{
  "num_hidden_layers": 12,
  "hidden_size": 160,
  "d_shared_expert": 0,
  "router_score": "softmax",
  "init_std_router": 0.00745,
  "vocab_size": 9192,
  "norm": "rmsnorm",
  "norm_eps": 1e-05,
  "tie_word_embeddings": false,
  "optimizer": "muon_variant",
  "beta1": 0.93,
  "batch_tokens": [32768, 65536, 131072],
  "max_seq_len": 1536
}
Below are experts of layer 6 (counted from 0) of a mixture-of-experts language model. Rows are named router (the router's row for the expert), gate (a neuron's input weights, with its number), up (a neuron's input weights, with its number) and show model dimensions 0-159. Each number is 128 + 32 x the weight over its row's rms, rounded and kept within 0 to 255.
After each expert's rows: a language model's description of what the expert responds to; "gets" lists some tokens that make up at least twice as much of what it gets as of all text. This comes from a sample of Wikipedia text that the model never trained on. Tokens count by the router's weight.

# expert 21
router [166 149 130 124 146 125  98 117 127 101 167 141 103  97 157 136 202  99 180 190 141 124 160 167 123 183 109 152 138 133 140 151 127  77  97  78 178 141 118  70 105 134 120 128 149 116 159 104 110 115 134 194  88 111 109 163 115 111 147 148 108 157 136  75 202 123  81  29 113 158 155  67 130 152  37 203 113 166 150 149 120 105 114 163 160 110 171 134 141 132 142 132 106  64 117 106 115  78 122 153 197 173 112 133 136  88 158 113 124  99 151 138  95 136 185 107 189  94  91 127 132 159  78 130 106  99 156 165 183 158 172 119 177 107 125  93 102 108  89 138 126 124 164 105 132 143 146 183 129  92 168 136 135 141 133 136 133 116  97 113]
gate0 [120 110  87 158  88 133 144  88 105 116 104 118  87  84  67  87 154 151 114 147 115 102 102 105 177 190 135 113 104 126  83  83 149 184 112 156 106 137 123 117 161 148 122  95 136 151 134 120 118 128 109 109 111  90 213  65 114 218 130 100 112 121 130 139  82 118 187 106 177 133 110  89 144 144 151 143 144 229  87 122  79  75  73 120 150 122 117 119 127 153  86 134 114  93 158 156  68 100 137  99 162 114 147 112 104  96  98 137 139  97 178  90 103 112 151 123 156 182 184 144 133  88 133 155 143  91 154 109  81  98 113 150 167 113 198 115 129 156  68 125 155 129 122  88 111 103 190 136 154  96 124  67 110 115 155 103  97 174  97 137]
up0 [144  80 110  94 170 119 129 137 121 165 101 148 182 194 132 170  95 131 156 184 194 138 156 132 105 150 106 136 162 191 109 134 163 145  63 128 144 159 162 181 100 134 135 103 142 144 116  98 112 122 148 170  78 123 142 145  73 115  82  69 161 142  59 147  77 135 126 120  93 153 145 156  86  73 144 109 121 134 143 138 202 170 152 183  63 104  73 133 127 129 120 176 118 158 144 122 105 118 158 143 153 149  97 142 118 141 128 175 117  88  74 185 140  92  94  96 153 111  82  82 121 120 150 108 148  98 169 147 134 130 131 169 168 102  79 114 141 219 125 118 164 135 143 118  72 117  85 166 121 157 150  89 162 153 173 134 152  79 133 125]
Description: Closing == marks of Wikipedia section headings, plus line breaks and final periods before headings, as in Background==, ==See also==.
gets: "\n", "==", "===", " ==", "====", "."

# expert 27
router [112 127 146 106 181 120 103  89 134 115 122 101 163 160 159 156 105 153 121  76  85 136 158  98 125 127  97  43 143 150  94 180 104 103  96 109 166  84 119 106 175 140 172 114 176  93  96 145 105 120 101 161 126 147 176 136 113 136 177 139  59  68  83  98  85  97 108 151 131 133 186 118 131 134  51 180 180  85 132 162  87 129 154 127 136  96 181 138  87 136 135 140 131 158 129 117 136 192 124 176 116 151 128 115  85 130  62 120  72 122 168  88  93 179 107 137 132 106 147 112  91 138 214 165  66  90 144 172 122 124 106 104 126 113 143 164 139 160 158 150 124 103 124  58 107 130 163 171 104 139 156 124 114  86 126  98 171  93 117  97]
gate0 [131 131 137 115 106 122 142 151  92 196 128 115 136 125 131 141 145 107  84 176 137 113 114 139 122 142 151  79 133 169 110 158 101 119 176 113 135  70 123 234  83 115 119 153 102  69 179 135 140 115 144 124 143 150 107 120 160 134 146 105 135  89 104  95 117 168 109 172 124 117 182  99 148 160 116 125 196 103  87 114 125  87 154 171 143 113 122 105 143 143 124  81 126 109 172 158  81 115 132  89  85 148 154 142  58 175 182 141 196 167  69 128 114  88 124 129 172 105  83 138 150  98 102 111 148 125  60 146  98 119 135 148  66 165 102  84 132 111 176 137 141 130 188 127  79 132 132 128 128 153 101 197  83 139 146  88 191  89  78  58]
up0 [148  96 116 117 156 140  93  79 133 100 111 153  98  89 145 109  91 139 165 141 106 167 157 126 125 194 106 175 103 129  99 159 123  85  91 207 145 101 171  43 136 155  48  94 162 135 125 138 130 114 168 131  73 105 132 149 108 134 117 148 181 125 120 147 135 187 178 114  89 153 142 166  96 114 170 113 148 124 185 126 140 145  69 156 137 113  92  95 105 123 132 144 197 152  61 102 145 198 171 141 155 130 115 157 143 151 118 135  78 173 117 120  91 116 119  72 145 130 174 104 133  90 142  84 106 102 177 111 165 168 122 148 206 178 175 163 129  85 106 165  82 147 147 144 118 158 139  74 135 118 141 141 122 124 121 119  66 122 142 170]
Description: Digits and decimals inside coordinates, heights, times and statistics, such as (188 cm), 9.56°N, 7:00 pm, 14.7%.
gets: " ", " 0", "6", "8", "5", "9"

# expert 4
router [170 174 141  85 126 107 102 153  78 150 120 214 139 126 115 148 163 145 153 190 116 134 116  94 117 128  95 146  78  96  96 128 157 155  91  75 125  71 137 109 116 188 134 135 152 119 108 141  78 163 130 159  84 141 138 144 161 126 134 129 101 107 160 181 169 102 125  89 146 118  99  95 166  95  45 165  98 142 158  91 149 141 138 103 112  76 145 160  69  97  76 113  61 104 158 107 121 163 111 133 202 127 153 170 148 149 101 105 115 158 142 114 120 108 144 102 142 190 176 144 106 159 159  86 123  65 183 106 178 159 118 183 162  95 140 157  95 135 107  75 147 175 115  93 168 106 101 153  94 150 166 118  99 105 157 127 126 142 147  64]
gate0 [149 186 123 144 128 133 154 130 152 176 133  83 136 157 181 158 136 143 146  97 145 162 158 102 127 114 166  99 108 134 153 164 153 121 133  82  75 139 163  90 116  85 111 136 108 142 128 152 107 121 185 118 116 139 110 106 143 129 111 153 119 104 177 105 162 129 146  82 150 142 170 126  97  62 137 130 183 146 137 114 153 103  76  78  84 133 128  91  53 151 154 128  91 158 131 115 123  81  88 145 146 146 167 155 118  62 248 138 181 125  38 147 124 150 191 139 112 142 139 113 116 155 113  99 114 154 115 147 105 130 121 166 137  92  79 125 107 146 187 144 140 147 154 100 234 109 118 148 119  74 128 134 118 149  65  63 144 112  91 109]
up0 [131  92 111 124  95  92 130 146 124  81 127 150 187 129 160  93 164 107  81 137 183 131  84 133  87 153 182 127 124  89 109 164  73 131 126 189 114  90 142 169 183 156 115 174 142 196 114 106  91 120 167 102 115 111 115 153 194 126  82 168  86 131 129  68 180 131  99 147 101  92 105 144 158 164  69 137 150  65 125 117 129  98 154 157 131 152  77 158 147 120 175  66  73 134  32 112 133 159  78 160 144 117 150 148 144 156 111 116 169  80 163 188  92 158 118 161 138  86 141 109 170 133  98 111 150  79 155 116 136 134 132 125 118  93 124 138 142 109 125  78  95 102  66 169 110 119 127 172 131  97  77 142 129 146 168 103 154 139 100 130]
Description: Month names in full dates, especially after on or a day number and before a year, such as May 4, 2021, 8 March 1938.
gets: " May", " March", " January", " August", " September", " October"

# expert 11
router [172 169 135 101 158 180 143 128 102 194 150  60 143 123 155 137  92 100  97 152 148 155 148 115 102 141 139  99 155 171  59 173 143 156 122 181 140 118 146 171 145 146 106 105 114  84 119 137 126 169  47 143  93 107  68  80  86 172 127 181 147 134  80 118  54 112 131 110 154 118 161  84 164 149 113 180 188 154 133 108 125 154 141 135 119  68 116 155 110 109 179 172 145 139 101 128 167 157 179 115 126 132 116 159 113  87  78  98  96 155 117 152 162 172  93  63 172 161 132  84 130  92 133 142  95  73 110 150 109  99  79 101  96 128 162 131  87 143 135 181 159  86  94 102 149 103 151 114 112  96 111 145 109 156 142  89 116 168 185 131]
gate0 [131 132 182 107 183 110  91 131  97  66 154 119 175  95 105  98 167 136 154 152 152 127  92 109 105  98 116  97  94  88 105  98 166  99 186 164  66 119 168 113  74 107 155 117  97 154 152 170 128 167 104 139 146 125 116  94 157 154 140 178 121 107 164 150 157 139 136 187 118  87 144  82 123 133 120 146 145 139 135 148 140 141  86  83 136 111 143 184 124 129 145 105 172 119 139 124 130 135 104  78 103 129 192 106 139 114 143  58 179 121  71 114 131 159 112  86  88 124 125  86 122  57 158 152  78 139  86 168 157 127 116 142 115 186  85  94 154 117 174 101 116 119 145  64 107  62 144 111 152 165 208 157  96  79 184 165 145 137 186 101]
up0 [163 131 116 106  91 171  93 101 115 137 155 157 126 145 180 192  73 105 153 116 140 103 122 142 172  91 180 135 119 110 121 162 156 143  74 110 163 113 115 145 198 116 152 106 166 105  81 143 112 161 110 106 138  96 108 165 114 118 160  62 176 115 140 113 188  75 120 108 127 188 142 156 118 152 138 165 133 149 119 151 137 150 161 171 142 161  96  74 124 162  54 138  98 125 128 160 148 117 138 140 160 140 144 205  76 159 149 184  83 126 160 125 150 143  91 124 148 168 111 115 114 193 101  97 206 135 159  96 141 147 116  95 160  96 141 136  35 143  83 107 127 157 188 167 165 140 144 120  90 115  52 120 157 154  90 130 145 155 108 151]
Description: Numerals and unit words in measurements, scores and table cells, such as 105 mm, 450 ft, km, metres, billion.
gets: " 1", " 0", " 2", " 3", "2", "1"

# expert 26
router [127 138 169  99  94 128 116  90  99 212  95 153 111  84 155 102  70 134 126 173 186 156 160 204  95 146 109 152 126 109 104 140 107 139  93 118 168 146 106 161 127 165 132 132 105 127 162 114  85 169  95 152 105 128 104 134  97  58 149 146 142 128  73 100 161  82  99 106 137 144 151  89 159 175  82 161 109 167 146 138 166 112 190 138 137 150 162 167 113 151 127 150  91 184 140  80 116 157 136 180 181 160 163 106 119  92  30 105 119 104 141 175 114 139 114 122 183 167 141 132 105 158  62 155  94 100  97 145 142 109 139  86 146 139 164  90 100  86 129 174 144 128  92 118 114 144 120 164 103 141 193 195  95 132 126 154 133 107 112  77]
gate0 [152 120 155 149 163 137 164 166 105 128  95 110 105 139 216 142 159 127 133 114  73 111 165 130 145 169 124  97 131 178 108  59 149 111 136 124 145 138 136 159  69  52 146  96 111 120 129 130 165 175 108 161 124 176 114 174 135 175 108  96 141  95 102 171 129  67 121  98 125 125 148 105 160 116 152 166 174 144 142 163 121 130 126  93 117 119  87 150 138 122 114 181 117 174 165  93 146 135 126 109 163 144  72  34 209 108 119 128 122  85 110 204  87 104 146 142 120  94 119 129 126 128 136 118 102 191  81 149 124 147  73 140 103 147 144  77 107  39  97 111 141 100 142 150 138  86 124 191 121 134 120 143 131 167 123 150  50 127 175 151]
up0 [ 86 107 109 105 114  90 127 109  70 168 128 181 105 145 142 131 155 187 146 114  95 150 132 152 151 121 175 103 104  95 138  94 114 119 135  60 112 159 159 106 100 116 100 104 191 138 135 154 134 131  78 179 134  67 119 149  97 158  93 103  83  78 150 138 135 133 154 161 108 135 142 151 131 134 145 174 167 154 147 177 120  82 123 137 127 124 111 127  57  71  95 157 171 149 162 147 107 116 140  98  98 116 131 155 175 172 146 126 151 104 152 132  99 131 129 156 116 126 122  72 130  98 217 138 101  99 108  83 120 154 150 110  64 165 130 153 148  65 139 145 180 140 176  73  70 151 124 161 108 110 129 252 157  85  79 170 144 139 115 130]
Description: Numbers, scores and blank cells inside pipe-delimited tables of sports and election results, such as 3, 2, 7–6, 0–0, country codes.
gets: " ", ")", " 0", " 1", " 2", " 3"

# expert 37
router [153 129 162  63 168  93 126 130 128 182 153  98 120  93 103 166 159  93 166 138 186 128 108 114  97 126 119 138 132 120  89 165 119 117 103  92 104  83  71 153 154 145 154 168 112 120 125 119 110 159 140 157 103 111  92 139 110 121 137 154 106 141 103  81 132 140 109 137 121 165 167 103 147 131 137 148 129 158 152  96 139 166 121 133 154 138 149  88 158 149 153 176 117 168  77  71  81 123 153 174 114 157 155  68  89 142  81 126  89  36 172 125 104 119 134 181 157 181  77 121  96 101  93 179  82 116 155 169 129 140 195  95 134  48 137 132 142 129  93  72 145 139 123 113 190  88 167 164  90 115 148 150  73 181 134 151 102 134 161  39]
gate0 [ 90  99 137 144  49 112 142  77  90 147 132 113 111  69 196 130 133 117 133  99 140  97 114 122 101 135 155 124 107 131 121 112 108 128 144 163 137 140 160 164 148 126  97  63 153 138 119 162 110  96 167 188 154 102 149 154  92 157 122  62  50 116  79 131 123 146 137 138 144 140 110 119  78 148 129 124 106 157 119 119 161  89 122  97 167 163 112 143 129 124 124 110 150 161 134 131  36 157 144 123 178 159  82 150 126  26 149  86 108  74 153  78 137 108 128 193 156 117 147  93  78 126 137 114 114 177  80 140 150 187 156  62 136 142 168 124 187 187 161 148 141 149  77  98 141 131 123 119  91 176 112  74 107 185 143 142 162 143 141 122]
up0 [126 118 156 124  48 100 154 106  76  75 140 105 130  95 128 100 145 104  94 110 176 161 113 123 145 151 143 118  76 126 138 113  74  95 182 184 123 162 138 127 134 124 115  76 145 115 124 131  98 161 141  89 184 113 121 123 126 144 124  87 123 160  69  77 111 180 118 155 173 106 133 107 120 109 134 112 157 126 112 184 115 163  22 156 147 193 167 181 118 157 133 152 160 142 150 120 128 131 117 118  86 166  81 139 102  83 123 132 165  48 134 171  99 101 149 138 169 134 132 109 116 175 117 104 145 149 138 187 131 160 111  87 149 143 157 137 102  86  85 119 134 184 108  97 146 139 146 124 140 221 125  91 138 176 117  53 107 136 130  59]
Description: Line breaks ending table rows, list items and headings, before the next | or - line, as in results tables.
gets: "\n", "\n\n", " classification", " ML", "ography=="